{
  "norm_eps": 1e-05,
  "tie_embeddings": "early",
  "beta2": 0.95
}
Below are experts of layer 4 (counted from 0) of a mixture-of-experts language model. Rows are named router (the router's row for the expert), gate (a neuron's input weights, with its number), up (a neuron's input weights, with its number) and show model dimensions 0-63. Each number is 500 + 50 x the weight over its row's rms, rounded and kept within 0 to 999. Numbers have three digits each.
After each expert's rows: a language model's description of what the expert responds to. This comes from a sample of Wikipedia text that the model never trained on.

# expert 35
router:499547530543522471612403564519444504398489536553435542454505563410513447446514526448508508467490444518612545492458544529598502401465550539482560586507551520496503456432401449435540500522479527
gate0:601496503455537553497492568415493425544431487550497476481513494534565485581492520508506506610474461543525534521558444415543579473525488430591477509419430582459567518436505538468541532613420456
up0:487551506543509514409515594563543508447466502465513518437510544548582444443407486496448583591546379530464501435453481416453441561514525488416530526522499467499532563506517471583549507577471524
gate1:536451512499610539482494515513471443492469490463516502479492461502509421499520494493529498546522475536549550595491512510444474503527470557554550497502528553623484423477512572470566525550499483
up1:538488536574558468532477500519495542437463584390413533466594546506512420521669514471570536532533491471436551502504466494518404500500492578567532573549568509538439388497484512454471564502508455
gate2:452460447462470501529509527473451433428455492484531525462583519502449450529476572569511501486453448473500532538449586461469404567417509475463480493388405406510350546505497475484506476516475576
up2:503433432484509550511505546522527538426440511349516581513539454529444457523490541552528505613447518539454498491454564509489440554490534494522538503510455479483424487483517508523500547551500600
gate3:508511466407525492488524454541567511552537419445564588542413510474564492421504561473514497573515516442446501515498488480511526478599499503478447557593564439494538535548474488484549552487522535
up3:435542475495593504514549505508530455550494504504537530555437511509530491469438519518536524559559541514441383513503567496465464502536420549472528454479591410415410512512539474438574502416565489
gate4:451539427546541522420542512500454434516482476530504498453440516540513472448461566532448485595539481520479506513490649560465495487481530490593552444539544496501513505464559470521413494539490484
up4:522511474536513448493510493526416460490476428457456526439413475567489473459447513498436536581566475484433522514420564508512471469540558532596536505515542597524471554506552398484531571562475530
gate5:532428518426478508527515493511555513520506488480546501540514542525416529447507534466560483532536484478579459491470502483517448545529506484544461443511558420500540524477492485493547541631615498
up5:503344553479521502545449476532575449551518597496508597484477545483446475449457546486639550551537543460560446486511496468551491481490471434517476471507574415422528466402459480511549604566568483
gate6:494542466580512573432545450573445575521470472528553519483460539481545526438477520460509477515429602504492545387528518404536514513460475475470468504496529571467485482527451500543579492590464468
up6:501549483634446541513490454541416605470505563578503484508481535555515530423441568419473556459480540500491521411530466457578510484426473483491514601516493578449433464560452519476521467570439405
It responds to: Line ends and table bars. Table cell separators | and line breaks after sentences or list items, plus prefixes like inter, Pro, non.

# expert 3
router:585553549560485465440480505529558464467406467527461433574491442476570539509446516501531489558544413557497495544484539499467438476375461483480550520460577554533448463444483475443460477482403450
gate0:503484573524461462461447560468478410495499625582476435563452496516560504520583534550510574548391466524606496542484592461528442467407403501510520448506509496583567502519508509572554482492488543
up0:501515535555449335433427592542506405438440580566464470534553440495625539503598541557528498564409411575577429460514510505532488525370438496491498576522459450601558492525480577474502533496514590
gate1:549441477554564491378451529471595398595561474474456561521372518437523535538515443409526423544486449563538519521464516444587448511404492604462535450497613541490453474432484520497502455438449516
up1:549505537452528568451470489418541470541500451414500495488524530506556523507442478516588491529530380561471480528502489471623443443441474564436493484510511523452457501392420464505544443468508480
gate2:467505604586560481481565477500572521511478510504429521454492503440569497508438579476548454457481513510541499526516485610536484528473501572484484499480478547547573470583559505541511500532552475
up2:514505595579458498419523527518502514482511506479506488527423510461478409462487544527541508449454591535534505534488420578459489464515587540493493436461485470482597521534487482548533551495520506
gate3:486548448429478585495546503418528431534515457428466403462412510513534486514509542528593542499495447557533483458462532566553517482566551487408451480380503512452577526546512445506427548503461591
up3:460547475432539489667493575385536432506488401451456478497524500452556445545525480518511488552491457529488575465389586547623448485453573491479531514498536553475551493568467511482464565515488568
gate4:481535553485435513497531435486482470483515569514513483543600463488515431531479503524496465470403441476502486471478449492556440526478515475477450528497482434533510397552517461505507484473499511
up4:482549589539497496587551545513418418435473456601568446443578437528495510546489519525536466541452443490493466511511436521564405481417457451542500568475385468536412435461544492543488526530513489
gate5:546465564393518503529365481385538436486536454574410479490494548553576505486554462590542432541430474536558511553527467432561490483565502508465563424494622553500502488438543430465527505541400507
up5:493432603438456472577464434450510411518501483499554418486506499536509557489472534420382424467481560491515466493495425424502490442556545521523436562353471455538490496475500428432521490457437455
gate6:544409501474506495518447571493460499499534534464479407461513523556608488549520511488513448419509553407515419521472555412422453544434445503444556530522580501519490437538535435500564512511606450
up6:514399531568533504562490598551488487456440421427494396546466469539456524514497533451538525492522424548519591492499525454526485491422473487451597487542565482546471518396507490475471467448524519
It responds to: Name-initial letters. First capital letter or opening piece of personal and place names, often non-English, such as S in Sassi, Sousse, Sahara, Minnesota.

# expert 12
router:563505504428561586472568504509538455464560441577554483582503524501459489536508513507451469493470500498486439492461443518564448502466422614628539451452434505458523481482512543543579489539492428
gate0:493453492519542469513518436451479489508467510508559455438481461464567502517442509454507510488479550476498601547502565525555484510494450537573506499430526569529527419579480466543527569572424468
up0:477503458490496523480545470537533509480497563608489508441395525576503472573438554538487494497416539487490462553489479579516459454517421503550476561419440392372502457561520487467467452561551431
gate1:492545555402613469517486534402675472497535456500516449523507455504546531494469385473387393470526505425493514505469438586589517464539558403458455456552536504442443506518451454495543475574501471
up1:530506576403562507488536431494533493503529493441502465489603448460502516505599448465476539479535477481533512546466445530507475625420527533494413507519533512423422488542468442440531490560535486
gate2:465524483439510495504479517411493574592520534574478478542427543600520520486536512471560547435417498437508466528451468403491488510436539445486490454512486454509455464475491570515605497514446440
up2:559478500524517486476456567510558531441471532407584528515579513518462486491495485488468481453489563490512503463481445497550468517538458541450552464553463436419551480397508522561519427549533451
gate3:507529463480566528454493484515504441477454518502473482407488548443553495442437501429436506556514541429539487517488545418425525560506480514486546411516543495473468581574548434458539557483584492
up3:539541473466480551421456500512573440580534518494554558384451596472510543498500483375485585504527641481486508427354532500521527541498498499552538471475518495542426511603497503503542535454537480
gate4:505555472485447535483466552464476606497488447440599462474532595471505504483491508485574537421506522439451465606474531470503533567576541505546513525469504551513585527519535456574383560497546382
up4:537475536527485561526522480579507552418473456540541491404525606509465508459483586488479476478448579446473427553558510599526460560611525452515467551529499485478490472491446482494540487552598422
gate5:550509553549531514541521479569448466492491378503490545575549495449476480562588498503454476482518444433470538407420445549482482452533628468547417471494390488484518520557468486525597537586425515
up5:531516546597623443489463390465483507488478442562406477567624436564465446568522461583477520526550398445510598474532511575522476603508547591503397476509465527508466537516460468471534567577496540
gate6:491455495551438615492599418445368457403521529526523487557569486560484449498543466521408454513499518423575449466502483534554456494550550631500519431466494565475485464519558447412473583513680474
up6:483438535515439558551515406406412493371596351480516544516566481537520454448487533519392532491543515575506585453511510525555378521445540549480625546496415558559526453548465423430506574477575487
It responds to: Personal name pieces. Common first names (John, David, William) and middle or final pieces of surnames and place names, as in Lobdell, Edgar, Diego.

# expert 11
router:470440534482401559416441590516485536435595386459413453396559522446475529488520441480510572505519527496490586434446420493417480536483513480459498455591547538500588405531521475455557435535490478
gate0:457537479532482525515536564554428485468491536466579429524473509517567506509490410505478463484454485411472446442399498476543537506438526540521473486541455468528508547481480484504433524527567543
up0:460523494557482458534546478567524544513516516478534447515470493558543503495469499535528551477492498456406462469432490412465453511466510534554450444509537473523497449528538435560462548489573459
gate1:499569499498454462567414475550531487435515576500578551527449536559420547543512476545552507439549464471567560535604556531520456482543467448481431497466584457467518481493437478506625423544471406
up1:512457553517467454483495458560453468499504459454506502475417497487434465555499505455450596442456504565516492525470506516449537461436499478520429457474569482547461461497495572530562480538453438
gate2:477541573603466439470550566576485491471529421526499360571475436560455499513489401486562479540516523513537487595510451588505426473585494490511422484513484518454548466509438428547454498455550522
up2:516440562532484419366530451499477468400575437517466383587481361537483480532480443528533532556599574522575501491535502463484457521510492444494494501492587488484524455517506541508507505574479464
gate3:531461513576538482533537564563447467479529449469489450550522634457605503463517495565487548585458429437457522479473526551398491501473514556502545468523567567602392516434484575514575401566434465
up3:546462432502528515529433483502478491516595455516488491673503453446457538513550435389471545570484456470479595502492500486457590429453560511390487493537482482480419571405487461506557442488482563
gate4:470497501534486538456478548499554459439528531528583477528488482463480541483358552478480535577464472528468465593495484389520494507513532504481556566512425425512581552515433507574558527546524455
up4:509442538542490464427497449510498480495520523523436416545492441477475506522450423428436501448492556555480469518460467393498566470493577540454530586494429448472567571576484438577505546480461535
gate5:487526463437588436432573501434540437460494471502495563501487465478503476488507495557570524559525509481508444523506432495417539480574445552457590430515461448434556613517522508417502521425486451
up5:566388423593573517469590500517421525554559396404519480509538489479507515515506448568441515562540467463422423471480446582484448445486442575450549473475557501432535604477474476477482433569502423
gate6:482567485494588439474504547495531588486562566631563502481540601514489508514440588387537506508456438477459401466494468548492474480546516516484505524504452593538413438491573505431501533466556404
up6:459643435490519395421540520583524537548519535630525493480466595540487451481459506485570515536491564478489506528448527546452468484485503530474489522499456514537515484514489518468489534458505506
It responds to: H, W, Ch, St pieces. Word-starting pieces like H, W, Ch, St and w, h, st, plus inner ip (Ripon, Riptide), in names and table cells.

# expert 43
router:506464578445483414514470503584554562492586522497548529524457531572413468476470535563549520535535518546566481542602506552412429520458509442446440479506425499484462504431535523511501490503455508
gate0:458446539435605440514473502434488418550482427578538465526520445457533402524464475593477508490489418545498374542474478535509527539470491603461541493546536556572515533433473568528416494528519536
up0:431436542461556448502377485464539538585482467523539474506543491461459406474498547496448509511488442504550458526513538525480443530547570456461502387501585518534516567539510534502493582513482606
gate1:532544574529487563502462540481519491557444634602434461474582573530490491472503467538519563488504469502592501489518566438491513442477493540569427482585475466510540551442593507670582504491426446
up1:484510622456493492456485500495518427398512560462417482476543473496590418438493548459557550475528577523522543485531535432465459516548472518439491501532482508442498569497451510579609557486505430
gate2:425522524482508492567525452520402516526526584509571496560446551523490577527374460482515435532537532438517501520509551525508567483601559513568499441447430556503503474535551443585568533455556407
up2:517492517459493509530545442543354524554563553521545501560451431544527498517441461487488498477503551572627492584535569531560484577525521416459451442469478596410524453453565540546535443430562427
gate3:520516477446535532480566556475472501569506476417533505562441457481653498462470480526522410527470514523462439508522469397481496517481442491521537546467463535389440524482517482463519462441432438
up3:564469605536466558526602503553418563532489500488544459441386523534541515414436546476593511488411567534474503465505457398505556551443552454498591539419479502388474506603448538477532498498497449
gate4:468463502506593521475438542405494485564508575452508427356416504535525428516471513435483546490457445568479487536540539508354436573484470540561468508483448558446401438521532454466578564550515532
up4:439509518574519500483442456482505489573550534414568502420403514525490339607450497481454549456451457580547570455504496484401407518497506494525527448434451522512452439584587548436594576504454580
gate5:496381475530540458448457435510458447472575371468539554498493583466515367497414500474518519626569458496600469524525538501508490531448538501456529633500565522470523556523559522625507469464501475
up5:510442608415483497520458504545546460435438400473550538503489492502509469502433480453462585551537514522573394432542532435511403496451537373469466566515562529453481503475483477604503579530536471
gate6:446527481545437521490440501446480517582450550560531519495572457491479443505531454406537456513448468481503461513508508510452433506506488379443411439471537492481503534482510463450551525416433415
up6:381523481560419546535493537453508497504525452521550568528581516590532510426500503428454448469462439497516510501498566487506401523436563397543413491517475577410484483507487497472519577486457489
It responds to: Inner word syllables. Middle pieces of common words split into parts, such as et in magnetic, ar in arrested, ur in accurately, fer in preferring.

# expert 14
router:565498401378430521491528476408457518503476471507473518494415439570462492447530452477569409546451550492497458600561440518509463490520380483522464547466513546572488459411530486599520484477543531
gate0:535505565460488535493426500509526519457475449541525500608493520465561516405523458513454426498606501564503431555499560530393390486515435496502473474498525439497529668444518485454488522551495503
up0:490521451445425527508441522454467558457487483531468568543450493498506509402571399445498478446508520545484466477510526592449375492557461485472542522509552530491581546491517491547451594563515510
gate1:552442504424500544499441511500439448536494587479514442445560545528532539535554450456533369484419514475535412518509484558551425509423528523577465462483550536451526508512551511521531483519538432
up1:528377470494499481557482514503497533574478502529481426393529438436571493546502376468543467483543498499506458541497542515423460470428475564478475468507551418505493415530597513510559443454556436
gate2:515486545518489583472467533581511476529526523441461465473639471504514524476514463634548454480392509485458480471505499460455490565446469551524500528541544395566521480478558469524522506482542530
up2:453384555543508527479555468500460571529519428467489535506558496456491437418610420556550469548427506551467452478632578602508445548567438558539498594529572416530465505516565464575532531516507500
gate3:462544447496448464495505526489482451549477430414414477441484418529452448473501449500532475477540579369601547528499528536416494560507501431450561508479531414461492503469448453439521597471531554
up3:421468471516474484458543433529540474537552430459470527521492516617441497501500555524563488521537552478594450491542541531441467500533385590519562545532532437550555449487500419502511534481559443
gate4:475515494541542490508522549498623423511488356501542523436462470568488366488488509452483504495434518446522504577562416501496505529541537363518453498508527495469542513478467451546531490459517494
up4:481531438576558491555482489551496427519568437491476540524543426584537361490611465407506512577496537449548497514556450481585441456550447504526425561592497450471439555481485350552498450476552480
gate5:522559502501355551449453522545573445514487466447508472571479436406576544492476424508542603496519554547466412476505473636473473533448498477531462519471526500509534544525446494495528509548450456
up5:472461589479457455434503506544559501521550542501459412474407448478655530441462464512468517545382466472459464502457478575420483534583447440502435432488548521490513482521522384485515520497502472
gate6:555502433563541507478535429520474565566359541446534501528574592544399521464625508427517466497546451555587542559486590442520465496413585558502528448476505565475432516553502529505500517464527525
up6:511515506543528473518507403470544508525450549449524548474533539553449496458534464455533491528505500497530546588486562476546474558496510538521501395455498531547455417483554539489476547528511472
It responds to: Country and occupation endings. Final pieces of country names and nouns of role, usually before a comma or line break, such as Argent-ina, Malays-ia, politician, Australia, known.

# expert 1
router:509475620519531492421465482557490500435538538553467470571496426442602513463578494556425487440480473498574599518521492474588576515472542515485466506590588423546523418518428438500574428515454493
gate0:497444432586536522507457492533562541469456502548503533537502604555393483458424511451477468449538371401512484457490541470438484464523449544536512437533470500490520467466544557481511415488518549
up0:502434552574487529487477510572493527492487462508469499544533560559444557413561542407446524462564473478553511436475487582488517517499418446569469496538530493507508548494457520496484402495495501
gate1:480466629527556502454561448495562515523453465450506496468431438557486491535434451525532476564501539454430472591448570503493526546509522450531536408482571479582507525532474466413413512581474544
up1:505500565557520524524533509529473511606412451526507515471491475518468558531516421549511475509439566532465521516467467526535496485515554463476569446426531434616571431540465486454391462505573532
gate2:489502525424524508480483499498512505536512471560569482536459523536567385464546469359506479469408425532507472509474576513497479472477480471521490498477500501504451420554495467421507446409497478
up2:507517530501462527534588471569514568536535465637556470572491475573530451456479436412481454494420453573452488464465467538548442446450559443497466533506499425550409443511489512436537411381477453
gate3:398573508437458488530422530463520534461461526489468459490536388556484566392454468493505497479425576514459415486537469549495453494440544512505515523457466455361494492556521483524523536533578513
up3:538538524498418558520536523479415541529430520478567504540485506504509534436597533432464447480425632590423558470446489534536488483514465474522438496466536479470456459609561473489577418485496402
gate4:485492469577429479480573527495418539402506516473507479644505472512563525572542522466495488592571474415505474520439475586473512483542440501502532418517494468449482565563482564579524480486604555
up4:571512534457430516460543500552539528445440486458511482555527469562533562454530511476496501472544532466551490424442479528537500567463415479547496431543484500527549462504489600593604441479597489
gate5:500478506545560661461525543479468521523527508535435519538553477638516566465516464492529511572602575580561395443462552495428475509511466616506578476499558511477475493480495431384532491553490489
up5:473443520562501565418475502475401466469539455465438543525526448476550489526609480507495493519580599551529408476456519489416473410451527559577598547512560516441481486447496476451583544524493572
gate6:497469652490482493460492465569532438529518530457619557481546454455597505599545488467586477533466492417483557538512443540406454471441429554572596362446514481555491526554524546567505457561500518
up6:546495582525432500436454433498475480474550506493541482554523480473529491519520478513553567495535508441501572470521455493469460530405415560563601444496491397539579485531499589540515511530494527
It responds to: Capital initials, decimal points. Single capital-letter word starts like E, R, A, D beginning names, and decimal points inside numbers such as 250.4 or 53.05.

# expert 28
router:475554559424527606491474488476475425568489601490550429532454550456502595537461478488506462498520494476515487503512546498499508431461530573599597426397563507571516440520564385475487421500505542
gate0:495545503492511505415450550597482444492504487497496517448574556488576561509452388533476487551544420389465485461476501496397499472463445555572549465483599473371457460476569492627539492505431504
up0:446508515498510463385425491568468452582480507490497540465549518452559613507436421523488440503489372497484484489484501460542492442532476595492535355484563537478453427465625511556397470465473435
gate1:624476533360505542567492482527433481419441574460522551453440507436501499488545463546435473527475509486564521568453555511575512542474550414407402484497505424523435491422421539498501422426553491
up1:552492486499483532595500401471450518492436558480539543430435528482463498495633493474466513547439556523556523482498564416662490513456351476461521413530468374575390556420582474511499474431492510
gate2:487468350577547473514554494440519447491512513495460530501587497526433523476451522496419461466513484490554533574424491537496465552529520374549445544512488531507529515550545432533519554418537561
up2:484514482507600453530518499512525411532449550451545508510548520496475486449486462471422522488566474559505542633528540529476440500517554495449488534570512426486589482559576391403521523480463535
gate3:468451558500502523435456495442588464476506514571635494471467601573488489486555504500500435599542459436512502501513442479502501485459449495491462467562513470503472504525570499508536491538536479
up3:480471546455521544439523546462514447488489476420606456401469576543496433542524491572479430548518550532433454515505492435508515417487365505512412470510543497554575497530561484541531508529491433
gate4:505513404469510462594610507496488498534451491583532512506423541483504509444480474482559420424485497470569461537376540499536496518462582476524574451519515497494525494460429479498560565459476521
up4:540539544501470490544428608494566497502504478467516501485383481497565549470427556518536420472502558473517548452360466435449508469551612537526496542527514531486504534555377519531570498480533493
gate5:474491475527468532558473559479551564482488494442444502462492503455576497456507451533467402496535510424499507498569464548486444568425568542483576516506459570561518444414495486571494547472517514
up5:512535527529545587467468533416461594512412503418588550472549513491572543516456459505394406466492468548482468488573438488557467524490567537539515491514482598560541439475549462526450501537525485
gate6:502502542477550430500565529466571472535454470503570548481511580491500459452508424472499570462588479521562493508442443463484488487460499490475543519511593500561581530528457576400497539498362514
up6:468562532566521526502438445438567541543554565455464525470565585438503429488457490399543481571536522494476522469467468480433495462418519435509592523518560466523497441533468480484464596527445447
It responds to: Career and institution nouns. Nouns for periods, roles and institutions after his/first/a, such as term, season, career, University, School, Championship.

# expert 31
router:436529465484586523532502424490504497547524488534514444495500536526453468536473525560510541404479562511477502508453545499455493532440498515473461554434554496608454570535556461538406455471525514
gate0:547531520534582425501455466448515452525475540410577526548519513553606439476480467540552537519528541536494464589533491518466489518509538601513495476373472450471647580518593546467493543587548449
up0:552587483509491463524533428445469502453521499407581540578462506565615468571474408592593483518490578501521433578471484470562549565526473567504563457463453461516672543502589504475437537547548464
gate1:551549524517546519337495527536477432521482560441521479463500539599592426491422401563458325486460403554635493453476485559484467490533449492506440471467482572499471565597543459397480440503485562
up1:545488500454425421400533494522536397567505555433485494422488510562510537535413422533500362448441363529564483487441464481443465545453440514532460461497528603503400384533577482468500460468553497
gate2:434560471453401535536503644409545480502460513422541506537504657530522467502534457527423549609505520491462442409564489521554471517478515553540464401491567470503535541546469524509464561465550463
up2:456438506484470567513480609448579499464514571409443526556586588580517501515445548523460505623518486541556542511590539486462487527443555570556523507475503447477547584537466507539488550454481467
gate3:478450538476456530483432542503573547532533458601425412490567486391480551553405492568583497491452520485475506542377488503522440489445498542463514555551471539491520554509570472507506536511511518
up3:479516490528479539442494463561440588511464455596464467504559532515483606515490436548499417476495569471456404540362509568468437576464539513525579524555513468497509499526576525586444574520518622
gate4:501490502492544539466601498599400490522544499450459412539504528559524481574532481485410449504558525567522512459546554541535568441485595619517502452487461501484558540554481508474499457513564534
up4:454508489512585496421531540524492473500448489487466398544549464600474384527503590532560503492514514518536488517537469517467469451527448538461555519470524456457512495545477464491494541537514556
gate5:587423512504461555539551553547532424489515517515520499538500484464500555516506442467536471496433481517533543491434504471542506475508538494502508432459540515525496555461430560465508385525367471
up5:411440508494496463565529521555444399545488543498465526509607386392515517503515459476509531561493486499513552559415474466486449520544534534445496442503553544460498594535500493494647450540482547
gate6:600542581491501590479514579561516531468514501450513539476473554582545522504526500494469508513480486506514480497463410579533543448565552495524532520551532482371496570488469498435542565465465580
up6:667529483557517545500503542572529507503549445446541506507469554586522425459509448521475525593472527509495483470491446529511480463544511424495553558548566473430558569519486608442533511461537543
It responds to: Section headings and paragraph breaks. Wiki heading markers == and ===, sentence-final periods followed by blank lines, and text right before a new section begins.

# expert 46
router:542518588546423485506490558534495541489456507428539528544615516497527492441443591515495428417575491519541574413428421459474522505524526547557370482598505492431525509440487502413556536532598476
gate0:557415447608554528540427502542587547418445429481587587555485499466524459558479538397455451589520468409552403438494484502531561533584465526521481496496509607480492499467511451498496427537538464
up0:539466499619468464444457472594477487426459487414432515540468460604489427403461523524426511532563519490578477465473506451552471616546471471515495511573483503518547456510475465465490483572579503
gate1:474479516556512451453474547581474473658449532536482503561550503519561484534554462481543399501467328469518515464411447482492525596456525487493460489521439554452496485484512480480600536521472560
up1:507471581609517407465501525520516519561407509491514556642585492484420471393469550388571464415540476459507552480569447571453484555462550504453365422549390539544590493555510493443601501471447447
gate2:521516570513503521439533495554552503506473540478475379625449505602485436482519409502441525545589514460554554520507407512508474525426466468580470492477520563542474562566488505502529516525494471
up2:518455485521462547501576490495537593535531514505459481593528467468498473493559462521442563515573411512526534507453487506476473573403450538547502512443531496539537519509405544500505509462474530
gate3:559502587430546563521554458499437431481431492448525583528463504561514447518500430599544491546449394572554492496514472591517454451503485509576439529539455507476493497494585543459537438535457432
up3:570469520468559520508520538511424507508417443399474611452594497407538412593534487607483501577527424529579497528445462535524413516483543522567506493633465524388543547490506441477612525567492455
gate4:590419532496475508505505438532498398493437464547458463448499502525506449526493565577450564518498446551500540526489462622525426521478469521509430526442463391510464606470511485460538570543618519
up4:531442524464514498500537402498506456527375464581488429463526516533504487541479629489494547531520496532563464530466478627453395475476493535446524544529447462509444528562499509488511559497436530
gate5:483485569450472490479487484538489512519486459505589544552542619499528499502549475500516450516534423458514520574549596457520494509456535505473553500500385565595391410529447481447446500513523568
up5:519516536443494463518500497572547487462473516569527516507590585502539471535497412413428377472590526466479462507593507511353494499485609471514454538501489575469410445569462499571469550509468543
gate6:427465557515493526402522435642522465590480496557520519592376491412533466486642540510469515487439432472515504483460562391507524562540466482532433570521629499478526502469501544450506558503511553
up6:489538502470460498512527411566498577485430504502491468557484495511451537465540508558350485514523489516515463486548522492530456521469498473551465553551530594533493518452516533544468599603489584
It responds to: Slavic/foreign name pieces. Inner letters in foreign and Slavic names such as j, ov, u, k, as in Ben-j-amin, Eindh-ov-en, plus first, local, Law, Lord.

# expert 6
router:409476454515547471469412476407520522498386516461441547512486476431438454545400553563416374497535485529460435473494505467507470594604428520457578531541459544575427510587554460513384475466476425
gate0:495460619485483474503506576475544410447470519469527470472528495542544440440552467473517502519506486489491487550531457554515450421464464512458450522436565571520510501430437463661511487535465474
up0:442553625525538562504512496538563390419444571438516464490553520457562434513540483523508426592541521585513505479507427534516455496504473462538485455463565490444498427600479478643446441563413434
gate1:516473551486484559535464571518523574483523445507507504606488500555500627487436449570485473577546605450555479500502595482424467419450489563557558525510551474522615540483416452521503524552422524
up1:448524532564513515538430479486556561490462450474396522576530486555469510482507545549469491536539582509571482480498536457432461433461504541505630518567562479474536566513410538457482495570439600
gate2:526599495538465524425414454592436531457539564452559520498455586458505487507468529537522465522500560442638517516531513432516489536485519550460526458429478529490493489528478551500521449476396544
up2:477602484505426530467378373528495506475505572415501520464526585457510428462514548513462581583437441568473515454538495482503478598468442579458529505536596540394463486517472481452423521407504547
gate3:577573489502461524499559540535477525476376541498537497551513602561600552516474476555530443383532475476421492459403418582568549548447436456537589447456509473604568527515540507552476438526477545
up3:478542468500492513425564450500510535471459563458533435531458562507543493441463473530469465482599487583507452497414449549517452566531470434450520502539621463500502474558524536485431454496502493
gate4:521542467421531490563486586536512497434520522448545518506473556524466537476474488484560496496478509485491409516490511580489367549500517414465537483507539479523529395488549556581536522484520488
up4:420520544494460526530485557508440560488471473422483580501548530573465447536464504501554538510396426487515457520505482490422312502416515451525608513483528413545525377547550468471513544465586412
gate5:499437508431511546463590429516551538447479477524538435475473582503539496460422509517461503511502538563412516549400555522444466496465484485533616513438514477493606474557480490504460517561432516
up5:532436503475541541498517468592593531442557538456531547461475535475547452549392523543424493459523431545475505490492537456579486553604456503545567461482457555449480419531576493450484567487529426
gate6:490486426443471488485501425579477525566534575505484557480474527519540473496394523497510504450531568452534572559491612493545477527506500528485390429460439576521602461514438460479440496552540542
up6:496506493514489465506537545587469560530501561508460523475438485459464505533448444531526459471508523510502459556517605519451471536483456524393508438538438577681486461490508538573434402530475481
It responds to: Table ends, word starts. Table row-ending pipes and line breaks, plus word-starting pieces like an, ex, en, trans, gen, and compass words like North and South.

# expert 41
router:533503477532504448406532456489483463444450570519517496511479532472389517484446555586621534551416480512487517516459455499572569524420401463524403504463486525590599547517540389471556500593474445
gate0:440521471584519458477572438535428359498516528435434535478500576481471465550497437551467464590566474492599523428521642508509514379518488553418493479480595467542547523551570535514569543497447523
up0:518486486508401649463508457522503384483492495498578405432485534480477436514523416509529492569469513492607533536528548525485464440444489497507585456477568577480533505479554421392549461521515585
gate1:562490555489376587513622493587595514455441520549509547435533542482482559462498459537532481478405453445476438513480508483562459480478517536529573396474477532451434422518477456478455478411465370
up1:501406537534387583480576517515507493371421518475448554546583593541419471420515498456522498451479468600513451456524479401549488582437518579510509419468543584537404403559521446518571508406405429
gate2:557543465493598447413530538558551463537489484513429449463474506477551404411445497471534502529535489582525489477533473508478527502357550497356438466504561456463572602535457410409511531480491557
up2:509457455459501494415517557543555440487445496552471513519519407494533503512500486438551478549551545458473428519519532531501533537422508415487486470483452483400536474533570547394518530553532623
gate3:423514495549516478448555515448476603420457503593570401598510461594474445426563497539466546475470506539590597568555525430465516472455572481526482507531478573564566587551370451426482526456461546
up3:481434557543553608582537471431449499431408528577469331509552486568494502430595520588512515404377498502477470440553578547483463474438511431583541469523469444554485516504416429406485530489513482
gate4:449499459529515460496505501557537514404499486443629519533540474425523529573480439502508540523625482491473496537524480387524463494423473530522511572562473516488597483590475447520501547523536489
up4:455554426546472475525453492472524522415510457434556482560533498512471567530459507571496509494510510444488476487566408473465467568438502483509516587531417478453561487560453502577604524573635440
gate5:415589477455473484388531527442463597479544466496567520471467424500486476459429502423475478540471467501504487533379480457549485395519445403508492581520527495516435494526480495479513478484445527
up5:577518599522558433537463488451493448541540521407490514437526491447584431487447523507515469506550370571624515536514395492521525503534442500487450501479533493492508552456450387527456493512512533
gate6:459511542478486507526547497471515496419475460493469528550448441387490502544518453503432500566519466452448571521520479508490502574478468577522536429457530470375472505588493533447518510587530567
up6:426609469536533447510445488477461446442534616591407512472527442457525475524491485600530449507386527537500473532459487457406449428425426482549531531425557508418499538457614483494532509540551502
It responds to: Sentence ends, common nouns. Sentence-ending periods and final pieces of common nouns like gallery, province, father, church, city, house, often after the or his.

# expert 40
router:509546522464411530553438462525486504537458498555523468453455539541439566536556548501419523463474522523505478538461423459451539477523519490485503503491396543439527490539439485473581570512557477
gate0:533469522396495504518471479479514423587413467523475398484462497504585461513531448487552541623501604453487388483469469464542452500469522422468517463597477410487522537531474545431500454526632486
up0:500459490493440496535423497446576408602464443543479482505508578523533469495522487520498541594483516455455489522386489472471448507446517478600510427532500542386563590535472496500431541476554525
gate1:498398563489538530511554450429458415498490474498517505552485530445522532578509535560524542519476450408491552470406574594469492475439500580432487467468482577482449583531503471587591432495438457
up1:487453616539540495526529427495430438439473481488526505601581499414451510609602557453535516517507435479488551392438485522446484533461566536512515509444505463490527439529481459595533506517532470
gate2:494553456478498470506449481480510568554506515514451578521530555568541530428512487554492451437574451437504509462399482619406470532498503460477467548418567486538504532562515469419515542425557513
up2:513591466490508520515425549477533589485480528542519498506557459507528569452499399533438523413529482547532620501459505492432440672417560426541525551420475576460555495561476516411482501540558443
gate3:459407612464575570517488547489502510515500539497480488472486530450433462457437475507446499615486476531594427588374536504555450452453551491463500511563462519503467530538493458473539490551557568
up3:517397564510549545565505530552547422494474495487518504463597531493483537425474504497453483556424475532529447530365453502520484515439543431490518496455505553442461524451442384399465471464536566
gate4:491583438500498526465497471507441533512494477511547551510548459548554517519532429594505548476464487480443525562458468504473386487494496478556519433522544426434539507442578446478454504431575461
up4:446428508518422506506491465553538520578450413444458537506530426502539527462491504507455459544558528494520491549485497597525463516531504418492524409487478485432552535543575464506487569462593431
gate5:506518503533489644495454530460584471440591478495545406572480455528586501503548460504570414605464500443531515510521371533497470409403485533518450529544500437411465443486543461517534511531485600
up5:527509557609487618513496518487559428478576460495516378559502441571535519473478480442527482579479509511527516479385418500467462539460536519558507505553452412380438500546513482502586499576565671
gate6:521497537465565555485523577477487477517467448573502543645469578477432418529436530543550524580491397509525476591498449487573497435450490522481463551475454556543441538432517494565602446471515507
up6:555497529451506532451576493491510434569505391538504473598541539589496446492552519484521506563470539519515469527481439418589407466559533513556489544514438512450393508532474521484580460513550555
It responds to: Foreign name syllables. Vowel-consonant syllables inside non-English names, mostly Japanese, Indian, Korean or Norse, as in Matsumoto, Sharma, sagas, Kazuhiro.